From a checkpoint of a small mixture-of-experts model trained on Wikipedia.
Size: 8 layers, vocabulary 8192, 8.59M parameters.
Experts: 32 experts in each of 4 layers, 64 SwiGLU neurons an expert, 2 picks a token, a softmax router, a shared expert of 128 neurons.
Below are experts of layer 2 (counted from 0) of a mixture-of-experts language model. Rows are named router (the router's row for the expert), gate (a neuron's input weights, with its number), up (a neuron's input weights, with its number), down (a neuron's output weights, with its number) and show model dimensions 0-191. Each number is 128 + 24 x the weight over its row's rms, rounded and kept within 0 to 255. Numbers have three digits each.
After each expert's rows: "mostly gets" lists some tokens that are sent to it at least half of the time. This comes from a sample of Wikipedia text that the model never trained on.

# expert 28
router:166057100124154148146145136094137132143126117142150129127154122123133145129139107140108130163140123087141154176120115095162133135136096055092137105095140129107121152115137162120094139112148106106084112105172081084145097098168113131124144094136123148112109112154107140114136100152127086140137100167120150110132134124163138132128137135156122152108141121094122126111168136077096108070128150097099124107120152132104140190107129088080117137143127155122125151149189122178136137140129105110119162118107097131127127090130130121103125110144154113117133079072130142135119111114103140129
gate9:094121144122131114125107119157151110078139160128146122140154105121129087114134156126102130142119104099113103099132116150134127090133104113163220119158108143131122121141109122141145150141118146146143138104131167086112115146122104157172122164108106140149162134093142101130155108064157071142122127114155123107132138145151113180144107167139143145130127097068079153113094152131134111106105107134134148136136133154153118144128147105091170134140121172143164130128148150127141105158145069118111070128133142165143147166098142102161164117165108105116120131157111114101158131137115114153
up9:103138142176145124117133145151163083116118129096143130114135099115093122111135099056119143145109118110108123130116144127142089115203108148073187146134139108111131137157104128084152080121142111130168154114155105128139147119169111194120127186128122144110121146121130128137140186118096139125116138125129108135159123162089125184171138136190141116152158142093103164137162119094080116117131122148114140122149169131123120122124139113124112115135132143154122156113157160126145099127125096142132127166128153135087084118130152164126163138107117113133137133144156125107106132100137137094
down9:153141136083122098145140158127116122156096134115147134074144094148151122120150141136124134147147140136125168119108145116132185161116100108135131157148109127126112130154087093145124122112099121117125159160123094134128172084143122113132124124106113118160134125120162118119143121132107159082127111131113096137135092109118099113101140161094109129101087112128150106121138154145099101166142161136161143107102144075151122121171047139159136131144131167126117067159092115143127125112138108081120154102143116117093126140113159132134187173102139110180147091144150124114082136152095143100
mostly gets: "ing", "'", " their", " its", " one", " de"

# expert 12
router:109110160151122110055134124100150143129102127095157153081100132147140120157128084137117133112124129141120141047126157112143147149167130121126131103125170161101122115101144098097131121143153147165107127108084136144104162113124140144128088112141100127123088121063104109144138129121175109127145119116155153125143141135149175118135133124112121177144165071107088094122149169111113150134119155156127139156124096113135077123111173100116119122088110116135160165128110110173115131103149155137127114148152100152096163150158134097152113144106153114103111134128139134162161105113143125137
gate12:146113173081120151118102126161157128137138106142129115159114135098139113092127090160129136140161098145174139136135154134130096099121165106128132173110118098147116149137136144099110105121086097103081160144117134124114139122115138108138143143139116165080128069124076102102145105121155131132189109136156137141162095119149155141130148087153154140085151109132117106183107148151121089101177127128133123124147130104142149160120150163137114111093153153113121118131121089105085092208167161135088127123148112112155098113137120173133126160114121114138127138107153141114113115145114124141
up12:126110153098091138131164123154126135137144084095133134127171129150089139078094095154155151104136091114150162133100134165148111160109175114143128187138122129139153140124138123125140108110068094109132140138112127098093135154100143134144121099143143139157163101106094110146133129122197107140133163153168107076161129115109124121150132098140118081110140142131147147126094135147105114103141173141114118135153127136179149137107135121141110117157136156104125135082103109117177120156139085126162180126148142110136113154085113117109079153124121134093134095101112147105115124172120130144
down12:130122128179126139121146150121116122143101133078145165091126104141138113168129132125147142164116153130126151089111130165114139137126085158091117116138129102157104138135162125066119113144158101144107178141161092093092129120098118097146152111156096130164128160114144123126120140127111138177130169123128122121100110093157103152133132155113090126097108111099174161133080151134120157156123118117128104115109175118140163109154095162154136126105145095132088134169107113116156135135111150158103105148105097140143149141109116191129153090139145134153131122127149085134152067146117112084
mostly gets: " for", " as", "ci", " won", " For", "ee"

# expert 5
router:160127160143115116093179114129117148151118153107092171115093139154126135106143114130099152168110120128119140129150138108137144142122163131122152136108125141166115132125135154107129091101148122147096122126114162087148130135162171126121156132157132142172134069163151126159143133134106132114124114131106204141129104122099112134131119126135141168130142096109145142145112101082124124148099095164106082087069148108155099141104160141136134125080132163129112133171112118155166138127095162139130086120151092115159089100129134167076143114138124104172129118148126137087086169118105104130
gate9:131107123147127126079133136098123150139153175135126134142149126150106124130143106128073195102130164072102125146099121138131122147146139140111129129115123133151121121162097125176156165155126110140118081154114108102127129103123177105149111111145166133137155102104109153117137117147127150128145165138120178064090137146133090131124127112125154106081135120131129172115127159121147171145092144127183156146152135143091126133107120090137107119160155161108139130117096175084162144162110076108117129080135118086138115100143149136129091157165133133085145147105138138100163134116127132133
up9:144111168158110118135126122156126166141105127127098139083100114133077147153179120115126170191131115137078106141121156122144119149151122157100154118070116116162138113121131166167079151125148121127139120140112111105129166135144126161086116129170096157119108139177090158126166155165084146102129117120071154096122138157148072123121114134138119082156142127118089148130137132106110129136107103147151168146135161145165126134122136101177161122122152142160114161088091128092104111123140126132141125121105130144154124154131156140106122130107107153119162103137140115104116123130124099171
down9:120106144151119122145099157118131103128116107112120131125100149108067108151182148173145086134103134137131169116111115086193118136093145123150095182073118107105132140136122143122113134105128159104081150155116112135119079101095114117104128155197115119118110147135134132122118128111143157077115128108151122122130126131102147130149126096154124088104110095111114149123100109147133110160141167141148150106179100096126104127112134127140169114115142113166160136118158130146102130138144193140128145155138121098152184158104124118136114138123108105114106112136158113127189111159161153130
mostly gets: "0", "3", "2", "5", "8", "1"

# expert 3
router:140114155105138111167108135123151132138093108094109150146100115113090086148116105138106071129097146122117120088146086157160136108137081107115108155154139131128131150117125124132123144130110125158114115087159109117153153155133112119136151154110116104186146172147134106134120121151104115186150126129162138112147128143128104129128110134089131101110122154100147148139119140157063155108094136136156123125110112129153120099135138182170166127147136107124147152132143137137080177133157136159138120107131135098075073120144111182104166144124100144088073102148129103124153088138151136093
gate5:086139141109160138143162130193148134138096145109154096148068107135151117112116114143088120109101111100058110132129128151117097127116087134097109107097116118133135115104148140110119129127107111135132127123128155144127108128066098150140067143146145074148143110157127167087147105137124174135138114089131155086081104099132150117156057116122145131115125141137115129151135139128132132102092149145162114145170157138131115125142128122163100151169154149125145110090156122154118153109118152112110136146149096109135109147130088104140138151163147160100110129162069104107121118153122115123
up5:131079130138141149168154135144132149178090169140172162160111120113137093164171112125118112124130127115091086084097151119140116125093127116136138149145148093149128122106122117103146108102112151145105114141086156111134105153090095144154100124128163122145132135137123145072140153142123155138136125091087121078111103133094145118090113153117142133116088127140150122132163133119103085132109116209133122131123144145138152083145091110134129129175148139070124146140124131137111161137160155118147145104138135168155140134168118095106125145121151163096144160132056119129106123125125107130
down5:108135161131157149103157150134142125131114131141120129112104100143116153131135155151188121119109132143147176174110110123140137137129095139136122123120117080162127130144133136139121150110167131149150143153154078146150135138167102090167114137146094085152096134095119159121151115129168134133140153102131131144125154115118152111135121154132132150108159108152104100110124170133091105117101153134130126118152141122138112151093092135111179095143098102154179112111124131120175159181149169173158173132097114127135140167080100126083123074102105134136133141163138148117130057098146158128
mostly gets: "k", "N", "ion", " they", " R", "W"

# expert 17
router:153160074161086143143086133152122151086135142141173123145132096104099092133124111114137086109133096116148124176135130142127104109090133106133167158120112146141121126118115117110164139083136079122098120164124139096120092142142095149155114115102140125130121088129147128139127141076164112094097148115160139110121112100125072125088140144179131117124116152130123136138148104132103181131098098107105139122105156147122086102149144138120129174093198132139102133128142108110148136117123164120076088125111110166196134157098099119105124097118115143112123143117126102130128116115109135101
gate16:127127112133108166128148109154159144170129144108087104090130120096159092098090103173128159107167106129118115150125137126113131118112151078148142135089128099108125143110137171157088112148148153105129086108081144152130118117128091101138106146113122107143167115142116170099128080123110151077123161152112120110118105099154125103076080126145120115108140116098125158115108111111153141127117120116140141151143088118131100149142159140133151126141147148123135137127102048139122129119128141129099105129131141113129087112142132079127150110078153144169123141133060129141174116186108138140
up16:103124127119127094110102155115132103096142140137138132115152109140139143111137166099137130163112171144119150124108117094133116129077151129137134092159124148116125123137156093139141167132096135126184149137118146106150138115085113152066190145085144158121119117132086132141122140111140165144171103117129127154159152146098109104157185116102111110130119114173078171109143132145109136113139082113125169160122139133161122084127135083163117150107113109153130122105161097134138169127089129109129115111160114140143152104097095166144129177132154148057131143139128160142110137092128138146
down16:147172155186112153133116134135103124136131132173135146117167124108127094153121115151155129160167148112171112119142142154141108084094142129131155162130119154115093104146081113178163139152159150189125102161108095070085136124135116136111133156125131127124148129092135133121141166169140132131116129170159125081139167130104147153123175098140116082098090091146114140175119101092146116144169130161140146133145113118099138126112115103121151151118191077141123130089133130114112158123127118140113131117164151155142145148106126122144128116142125158114119149166105136123091167112135140126
mostly gets: "c", " He", "it", " N", "do", "po"

# expert 19
router:110119114138097139178090120134105148136133103125141140125139101110128062099113142115113119156113141107143120144133161128134141152130149159140145166118110170117135117090172141174125134108140112098120108140146129122137096153154100134119113130135150158099100164093129172131112132156110143134090120153137096166120131142105131119138139095133136170139141104173190118143154157147172117110141135093142136157118141091129127165098112146098128178097101136077127148150102090149167123149122053084124110122076106106165117137098172159142132112090126142124155134111088109131099152122131123101
gate15:124101135122135168129119117134170115167172138168108098165136145120141113127147137123118118098087129090172151120121162159115114137117139126146138118106153120076155165127156139157092073139134103110104119136135103108079182145101118118150094108113129101102147124088168144120156121143127115111113142131126158109155136185150098156136139144092126129129165120128136104139138103172152130119150121111152121071082089147140144098146132142091101174137155158136135123112090127151159131139103116106135137137135146146165138133108130129170138108140111135168114078172125161081159089115146154160
up15:115159131151129093159117142140131162124081162126167107099106140126138137148137139129112192136102135103126094130105092102118157118123113161148099132159115148151115112117083142141121129172120169118129107108129163121143152160162106152103115119125154182138116165168125120122099103107129140147142141108088158135138133111116161096112139143160088130067122120070149082141154154103142133140115121148094134088130139093146133100154153114138158093111155122119149154108112133111134129090134113130137108103120144135102109129144135153108107156139136115158122129149117136151107151160077042068
down15:139126153147104190115090161141128133140116149131126102136107155157107134140096098111138134133124149111134115095139128086088111135113111124161123141136105106131095114130141156110141105131132121100158127138162134121115121110128144161111095141074120096143124127167078056138146150116105127144156131096166110165185128161102151120122131084182100123121141108141091163097107154126103139170102142134125136136132112104144131143144120132117187120138102148084159155075139098113081158182150134103121139142100160162145068103131129123148153128095129161147147149142113157151142138154145125132
mostly gets: " of", "–", " 1", " 0", " he", " 6"

# expert 11
router:121135167065150138102084133119090125153160152104092126118136120076127160149132100139149137154135121104167109144134123145130113145140121095157118159136122099140138095123155100114135126099118114166101131137133139143123151099110130103137057134131128146096119144145089163115094144079137103136150135171125129170086131088137106120100146133122127148117093140112136174128116115111150152124090104146079068153135086120107140162121148129110109125123154121134151138098121147112115084143120083141101123164126140156166136090130165173107098152145121109146178134122172137119126091136128156174
gate6:117183145113135145107119149097114114107159104160172154091145115124109099102150148089137172094148145120124123129170117136081102162128098118129126151137147118142140127187091113137099104110149141117147135170110095103116100147129171107095123139112154110093144111113131128088140130080093100126145129107150113102176121116112144118134180138138143107143142128126158156114083117166097120093152079073134136177114129110138104152151160132120090153076128131148121115097122164142138155161098139117133135110105137103093157104100149140170120149148130083120113127143124136131152175117122121120
up6:156146103116156141133147105080096096142185132128179124138167129099123156132124124121112155059140160117107110121119148132142169104118123125113128112113148145120131148104113137080090142097140140106153110131142128112156110139151152144111134071085117148120150139112157138114080117121132118102135113138181121118155094111117140163131201190112136106122129090117147151127122132145105095103142112137182134159108133117121168113108134144126086125106159112157123125124105149072143144135150110090124150104077133108106124138148138111102158126135097129113121101132118103189106135094154147094
down6:127097119154130105144146153133124099171126134122150091168146082121127128162138173147093106111154133134092128126160099119128152109109118101123146153147132158100171177088073148148126174148113173179137159144148130108135129121121136122148140121138114130120132058111119137185106124187087152139085157101173087131153111103125123154110108123146090128076150075147155128111161145112126138123119099110143137113139123156183125117141095119147119145123130117121138122118129110129084147158140159111156149101114096117139133124143165188142133113140112118130100125137173127135129122136151112112
mostly gets: "s", "w", " when", " so", " un", "able"

# expert 23
router:119161116132094118124126102152135121155156166121144156149139129140139136116164124111131137108124156143102139130118100131110088124125120129133142130114119112155101171169155145054141134143119146168118091088082127141087144127175147064148167149170121138127117152149197144148149114123139131079101176129121118102090116154115142109105111105124118094131096102125123157149135167172143156201086131117135109120131121139131063128112119115135177128117142078171140143119134121124142157139117120151158147116134156096122120160112135145119153122141113106107102136134161176144103117108133118115
gate7:114099123113090160179175105140098087126111102133144132095143117151121103126101087137134154089136153146109123089120153125088137168128115151114102127125146121165076123084153112099126159157147133159143086150147113124131088134105111128120130078127148120126156113121156136108180117157127111154124099118104107103181084136106084191074109095091118139118127147123159131118125118140105166140122137140096138152132134141148103159131108108139109161129111149135138090124095113117159152136128148113142111116160181114121106167114164103117143147110149135135091151117127122148157168149161109093
up7:113104113150138164108102114094159162148124081142109155150120110128122114156085099146139136129133084156126123142109136144123126150128115109125135127094128116150166133141132097154123116139120095127104148129145074113131106132113121093191109170108148136093210176143158095128140185159110094147129134127162131121107120095105135125145141164188119141149127114110188139112099125150100124118131102150117101126170143129150091083112126149134146102114182132124125146153113149164148140113128065129114129128125162164131156098132130118102133083162136117141099147168146137150153128147130143156
down7:114111080096137169160119179135176166185102144096073122141107120124098160129124137089152164135133143135137174106105127116130070148110134101131130117118125110119149119126167121153141112090144128162137090099137099134120110136096167105137122170109115140131182172130066167105132096107124164123145113103129138136154146123108137069131149143092124135127123109153143146153117136116115132139150136124139152066136141157089132149123167172084149114103136119105151152134141158128150118103157126121090130113160124164084107100151162119138109161112155144141130130129112121150142139125133111110
mostly gets: " by", " had", "ian", "ist", "is", "ies"

# expert 22
router:122155097105136136110090121137091130138155134127155137135114117158130076134124130166125178140119110167128099120157114153119074097133173140145110087141120106159129141170145131129163126156136117117124178140097126158104108145119117094134134101131159128106160145072164197147145128142096116115114158084153098134117115120128103139161088163141144132096139147119135151164130106135148073097162110129081153137126099093131136136155110101146104089143160128128104133147090157123123116107130132129150104106140161141125155134143098137137092158078114136144144078151111159151148083095120101108
gate8:132107135092136104102146110143097116085162152132125184110107104124123147139164132167089139130147127107117141128151178090103100152161116129139113138103104118161096127143126156124152137128089121146138109127126132087111091140076142169116110119129159109093137113086095158074115140147085165079129107129119154120129129152119132106142131135149172144140131145145118155129125114155138155104140135161103126127161117087166122118163104119131111096141162133165077107144119109147072107132125113109136153163106100102114111147143175145126091165084156110137109111112112140088123175080117110146
up8:152133117108118093128134157139145148142109102133093129098157125115085133142128110096133132158137157106151130144092140147151134165140136104164157082127105148098142105127147148158153142136134130084100155130123166123104159089122177127130122117158176145163079150123113163128183089119141112130124110097113135149152186148143136127120131145112137105085151129140149171167126123132087123089119170105129106113106118150144120143134126100077156123111143207104135131148143178121147154150150170139103115146113089127120103097106112132106122130118104094112107118115181131165175126127097130110
down8:132146138099138097133111122135099145119149133163149108094124144110176128102092079152117148138131099126120121149145109148148125124124121116126058104153135165138095104114174102126151136094168100105097133142138166145096141161129143098109159153113114130105158156103080117137082129086155144097158138107119171149121119109154111133156155152120146113124098136113115092144110125085138138145123116114127139128103130096084159099124130145082148124149117160090131109139143130121108064112095093117123155117083114153154105150153142128143144069152101164159127143156126156136099083116168103114
mostly gets: " and", " a", "y", " or", " be", "S"

# expert 15
router:122100146136128141115107161125122106137110161135122133104165111118135101125082128140078106119104129083147161106140188160078127150122140115140124148143143152096123131164136138122105155130165121124150112133111133178129118108181159143112125098147126103121115117168128085127108105138105125088103118175127130115129129134116103123119137140091145087135131178108123080115170160139081068097147121107156094074132138124141164131141144127161108134079161111095120189120142138087132134089125177154127159110133112123149175111145104149131098111136166123123149133125097126109099123129097130152
gate12:129156102120133176131106155113120127127116149138154147154139105126155140127138100133103118114180130144181162128086142111157108113128116172140129100130153122103101166101145139130137128155147175127103124115185138147113158143101104144111148079114166147155120096082114101155089165077128102123110112122122157160135135125145094096143104118134120138150094178168127095115125126116120117119129119129112112107141156107124115163106115080134130150129109179096131143123169128088098143124106091136159084125099130097141138158118137204049128138128130140140140105113144167137112118140127136126
up12:125149130120148161100109157138128144127134140127117155143125146153133132138138126008111126140164110102170113130115145098151153089143119152117111110146123139149120149083184158150118146144096143121133139129139126145126133117133118142120120130118181173139117133117127129097101164113184121121133118126132145143121124079120117065162126144142095119126115147134122116191104141138123123133108117144116123145079134135092123124145169141129147109138137138045140148095143113129125161129094086140140136069108117146134147166162144189130119119113120165136077138139119121136129135166102122108
down12:145109157149089140155113164133123144154136134118112133095108144114127111110109092126094128179122145103124124086089134121085132149098124107169104137112147189099150127169153118110124122125136110155137125129168104128122134146124123124100125117130119123172136165096124096129134119154108142157094107122129162120105113173109140166164134142126113103118090123179103151046137116136160097135094117121124145096116137157157120125114113119113112151127114081148124125141135157121127132091124153152105152179112153125156149101130092114097121116144146114125162112135161110112110018132127160117
mostly gets: " the", " The", "d", " an", "The", "se"

# expert 26
router:139136117126092173135086160109148106098169173146125123112133137157145140114098139149133163145150124120126155138136120158126127170144113128158161091140130135113170121124146102090136127114104154102144130117181138134108101141085116161127132154160152150116089155132100113125155164111151142181149121100134109127092102120151168158105116108151165110122110087147107169130093066155133117158125129139168091108088082162133154113138131130142098126116086142168140083126116134106122142124149139143174152118137135182137089101116118098115114120096088128127092128111143138142145165108084139149
gate19:114165149084153103170114104133143149114106139156122121104173119170137093146108094141098159097117141085156146084110130101129138104148122147115168163123140146132105149131099154082118108119135132138086125089128137111115125132113092155130106180167109132147130111143160135150122105165105123160148163124134135120148118178112092124180121142149162109136085136144119112091109108134128104130120146184147145119123149150104172097141150103122136094109097161165147100148149103137123110134147122123069130119096123120131106092133119133149151135105149204120140130117091122115121165152158167148
up19:138141113114144111141153105111151128101156125112100119087115146146110149106102144144120168162128113139125059101113152154136109151140151115108134122181173107126158098126130142151104150109132042125141133146128104135182134114075130127112177153115191111122119124109145167091126115129114131157133101133144160130127143075123119116165102120132119140094130109117128093100134136123143148132091123148162127144115140133131123099156151082113143114128135092073125162135184200130120139129147143133137149120135126124141120141125116104127097186087134144151095092126103128101123120138157175145
down19:125135130108144059157122137104119080128145116083128127081121148086172139118095165101112178158173123158109113119093154161164148126095134121127138125112129105111118103117128148126139146162128112152159148122188126140139114129116161170067114155127165134103093131135108098107109123158103120158122171105167140147134118100122125160119140152151142152104145104106103138103127098093127127100135156146149119130127129108140142111114138086118141136151147142118113183148176127119144149174147114145061168062153135108122147127155109140137138122109143121150124122171091116113112127121139149141
mostly gets: ";", " –", "ta", " P", " V", " Man"

# expert 7
router:134108112122189102120201143178135113117108054139130136122169151114113130121177164153114122123108110143158136128146157166154098101101098129124114148150111130154100147079113134144146143085115100111116118117176144124119117120086150102126155093076141134115107174115096086124103131129133127176133122121103123171126125145143129112139159128165094130128116137122163192110111095142128146132136096160136157140150137125144153091111101123114134128161066139114141092094101135114129117113160162125110117135114100144148114136130150122123127118131113095091139099094103115141148089146156154120
gate14:110132147135087129147134121172131107173095131090083104120157109114137147124118155162136126129102056157160144115170136124121121175073121110143118146142141112130144134161126069148126133114159122131118105093117091134144111111102100155105114098134130112103164093127137110139194105130167159139157127122153110121117133122103072153090117108176153136133115161138105137106105123123143153126110173159101088111116104166151085123109146127164127137118138135129131106149156120110140138143131163148113142093097158134111109171128140104140117135137176143143123159134157121142083143140129063119
up14:091122110100118127161109152143082121149110149152168180169145082119124173089175096169151137117146115115107135157109110151137090112112108156092140076096136111126121136191102136144104108115140118093178117102137126106094101153131146131137123120116094135145098109124126178148110124129110112123118082124150083142126089114159141180178127109138102123101154106119129146099125147134159139098144113153137124154134156142156155139160118129153165135060112152138128123150137161144097103105145166121162095146126156119105121134130154128124103097101113131104128173125151121129125129158152113128
down14:100129126085132149081069114081147141130136135134098114119142130142138128161130141160144144133121147126123161145091127120103096098123139111134137120127145091135147129136113140135095112114116140148109095163180122147121138080148118146089117136128099164096094120072168138134122154121141109151117128124136111137086098143116119160123151131121105107123177120140130195130125133114144099125167128125171148113140126134166111146126134089076144136130063112135076156180145118133127143178131126102147129153137168169155158131154152105109133104108109066107149143126089122079151109106120098121
mostly gets: " |", "mp", "ia", "lit", " rest", "gn"

# expert 1
router:132142105123127141124169146127123166128096116097100129111109121100108132209145109106129154148073137083149068125099136137120110136133156097101133158135119138116148098093171130100145152173130155097136152117147155108134138127139086094118071140130119134091102120101135100145117122136137140136097125146095135127113124158113128121125104092142128122119115140140111156104128113127135094136171137155165107138126125103124137142152103197093118129155137136119139113128144112132080107074128182115137189128150132168097142118140113134163194141152121138140094084110120131111155122105169096113
gate8:097128121113180138111165163145160125131180142172129132100106092134096105174161109142120103111129129090127145121184095122109101131168143101128152120101093145097137117119165110082141097132149154137110141125129096129122131137130145170129156129149068156123106080135127099090150142108104106079108129131121110100133113139130127167151145163125127087153166129161132148156152143133118117127099163155144108133103121137145137144134141109114125171101111132149135101117106113106111068102112158090124164154126119112093145181127140086119121115142124132122143136102111125075069122169116142134
up8:159144101164107110126180117084138112122117152123135122134141135120096148142158108095135108153102092139172111128126168153125107115123105098133104111143144084117142091130120075142124119140138120134132093154115155118155151131154165117138129083158116147095155144144140107156159101104100139140140104136143121171122140102100125117110144114148133162094139145095095147144113098144140124160125102141109148046113154121085150139120112107169139079142111122132126180170127095109102152135140089165093093100117119089109107115096174130133115151124087124151083097162127115166109110110122141156
down8:139133135138129102108138118155125129112126127113087078097127118137164154064126157133113076136158133104164096178153129130116172060127096130121113076121111081124137139116092112146115122151110144127133117133139087114138137172143116124148062152130149094155137141120163136128130092127150128133110136127152072103132113131102159176174122141146149143129127089085110161109136140144151098158137112159093157121166125087139119116135143127136138140128154113172133130101150099113103115101143126179136135146107132092137093135135090116122112133135131123150095136130131076118116137125154113061
mostly gets: "/", " but", " where", " including", " American", " &"

# expert 29
router:120115136138112138089103107135131123109140156129084136110101109142144113156127134134192136094112174118147152158098119163138138122109136132156125113111074087146117086126081124145134132135091144091079131116154102112112070143135136127123117140116161089177112083154130098124157151143131133137140118124144111117170110097108124169147144159118108094145136098119139124124162168148131093146155144130096122086182165102129123099148171088141116141115130130131110114097127136138159126119149079158103145114112109072150105159164131114161131175103148142107129090123112104153149145115088145108
gate8:111128166134158101118121143117115113098115122137112130156097121126094147164166134153136123091128122103141184146140118086146101155152151182138117084096157142117102119106128086122132137168083144120131171126113109145179134121104157118118138102144122104149136118171141093128110128161132160115148102130099097172124121101163148141140121072120144110128134182109131142151122149089127124148155121163081117157125139138159123161128125134121093069119101149120148073123154135133150125113126090103126155154098171117123133160121132151139084184122157139182137120121141144127103147163129090128
up8:100135148145116126146107106137123166100140077141115161091131140107142126109130179112130133112105088122158116155103094115163144064103140165187146085180116150110125131128101080133126134133172153121144098152123093133129134092115107108101150093130165131100108130135187095132129161153181098142112124145100073149089105132107141141116123132117142135090098125108148146132129149115104094115105139115129128133096134127154103079125147159172135127107154115124162145108136100117178122150137128107146106104076140112102117139142096164095133122160136111120135162132131109162129139108093104135
down8:113107158145146129139131124127084157130153097164134139065131106156103135069156136110138126128160114111141113124113127114100116160148139126094120145143112145111134111125109108114104070155148137093122091152115146146097115181128120119122134105081138159124160131116104149100120130113135085114132141145133156190131118123097119122135111136129117117184132096118113127129162113123149138092148080084142122129098116141125098108123143073128097168095115115144162119149097117095140122142107081121149089120133144144145087149140128174070131105174070109095098137132092135135082121153122121103
mostly gets: ",", "e", "ti", "ry", "co", " O"

# expert 6
router:128109098107161124145126129127080145180135095163134135117096122143122108163164157162128105098156131138133137085143151097122134097148156137116084111144149117169103100121048135116131076143167141138124117154138117150136123115140130146134131167132114101085149106120090126119137091141129103139125116125133131115146163105110126127151144092111084142102140104081111083146138111162120153115107158159177190142126167146091152152116146112120154122123141110098091169114127121127132117108136137111107120121123166158125122114103091161184126148106108148150116134135143180170147110127120088156
gate11:135111157111122078128128123121127117116115148172126120139129100128131161134131115087152145126132161118155066118126139099087115161144108130132130137135123138099085111148161134145120121099142143113121078160142146111102106090110146093147153116102131116174074142103106156084107087120096120108166129124101138159116091125117103150081125166095112144156123152162134086152102161115128131141110121099118115152149074084132105117139175162114144142156138154098121108170126122118152122154103107088125099144195106156130154086135109099134093153113132138145118133122126130131124126166189100125
up11:139131116127141128093112139143127129100101158133132117115117120172138161156136185100138162137141134108152155119163119076141137149126123129089138128137109145168123156124114077104119105140159128156123117162124145150120087083113130119147148144136109127083123171095123122137153154095141192145151159122102123214121102138145125119138141138155136102133113121144156145113137138125106108137133092125110096120077096137093127140140084133182114113106154124115126127148148139129164120155108133128062135144141139128161149110133111081174110175121197158118134143109098120144121127146140083097
down11:121105081135161144140113124143173111099146154107146158165140154130119140142138099126146118124139104137095086112116095138118142172147143129110206102093165076139116112114080142096135159114133120154130122146145184145151112152124123138137115094121098142099154109144121169072125144141132114170151118143106110108141169146097157132144140086135122158161107159140107146136142140078147107120125090110154095095159136141150114113076142154109130140139113119106148110162119087122128123093133080138121120099139127135127128129100075148136146161152166101140122145083135115081137151151134103105
mostly gets: "t", "A", "m", " May", " October", " March"

# expert 13
router:069099162148136169094141144131135141108159083112124135141143154134135178126156118120114141127149140119123124166080092105102086136113166117143124162132092089116098121112116165113147143097121124168132125114151140127102143137100140118117118101094131163128130118148097138109153131130172116153161118142140151122168137166129127143154139130119167127120151175136100141098151098157154112105132101124129133148135113140137153140105052118153132128189147111154100138134133158102094153101081172101112129183173154125085122125145124122135126095138109153106122121185121136174101100113104142134
gate14:119101164143080085126144119109097102086115111137139102157146079153138137144143114162089120157133154075150094157125153145125120117077142144161156134150134079120135121181127112148100127107162151138117106131137118114120137152112163165147132138133127103097116086145099163103106101149139159117183151105103094128081153103081106148129163111139183121117148115140112126102124171126084130108093118110154131131161113141125121140114177150133141147160106167163132174164127141150111114136134142114102151103138110147159101086150129161156131118136126152132146104144142146084151126135127148125
up14:163132132107157128115062192108171160124142172101121169084119149133104101073121147096124166163094133076124100097139123104142111133134116130109114106091130134126146158104102146128161110146137117175177145148134159141153108134152158098120125085095109127145114160111164105133110120116085083099116136131139106133122133133131141117119117142134093144119127125102108111143168090160124143129152131127100120120097138187155130150155091128111119125085106144081115144103150133130162139132127146131193154113099159107107111142098094131154108126109119137151109132145115101146121149125143164163
down14:133139119155126154109123143154096143116136197127118121141144157106164128126088135155087131173120146171136177113163137122160107162129131170126131064131114166095124131127132121120109113164162154149155110109156110101119102136145151144138106108090124156133119176125112137138141120122081140104141154126128147170086136108094115121152083110132159113133131155099063114162161118116136101110069141168089108115133103135113161145161096109133151143087140134123161142101143107102155113112165126083146137103169102157147173119151128124113136099140121114136102130145109113129128114110115133084
mostly gets: ")", "na", " /", "ra", "\n ", "la"

# expert 16
router:160145163159123082173100077143111152140132157132135129119162100127095138125083123133118119136126139130093140144096147140088121107106099141104145140145099126086105155118123127138148120168127142140140146192132151120140132171137114085108104128152129102121117122081134117065102123151149135127157126147149147108124133095093140132187097118094118120111148141137133149121093131118170120113155132170159139121092118128169171153126091089129140114128115125160121121167121133170162169126122112162129120100120139156142170132090128160120125111067107112132176130137198121153111101121138126154
gate7:134111163140141214124095146145126119072131139119151158160149133147122148081126131155053140130128089124109115118113096087142104139085162145126113079102087115161145079065126167128141131118096139166099146143119109117129102126086150158115092113110121106135181106135079108134115134095124132142098145160115135144086157145102110129147116191103121147106113125151111105102161107114118121106144121154110122152126133118101103145088113142136148127138115135137147155097124123132143124129138120119161090086116150136109132124147139137137136132145122141129139120123084119135143149149136071166
up7:150152084142134149134156093098142098107155116153082103142145089113127146117137082138107126119148132134116147133149134129135116098082155121133145100111131151098100096104135136107144144151105100140119112124092123149121092128109153098174110126153149142139126101122134123128142151171130123158120095092129091125123105141108138093076158127111121090089064138170189097110164130111148132155152134141132130141130137142138108160136158147127133148084095164094162149132108147120121184069091127125136101115183116135111117078144116144136146152119120120133126129083134114141128131174177128078
down7:107106121142166137190102114083126090098147114138093070155169117112115075143128117157124142160127134149081123151127123133127116116119134167104112123128130108159124154140107120123105124080084175136155138132145103120111094109130141156134130144156123121071125123193116131142170103157126141168136138120133145120125180162097110123104095134100122121161137135112154152113098173150083158116096147100101122142158117138127143113091167078088106127109112133161094148091130138107162093131115083137126144138105141124135098119158117132127151125164170125116136140127163129130121138135081133142
mostly gets: " \"", "an", "er", "B", "f", "ar"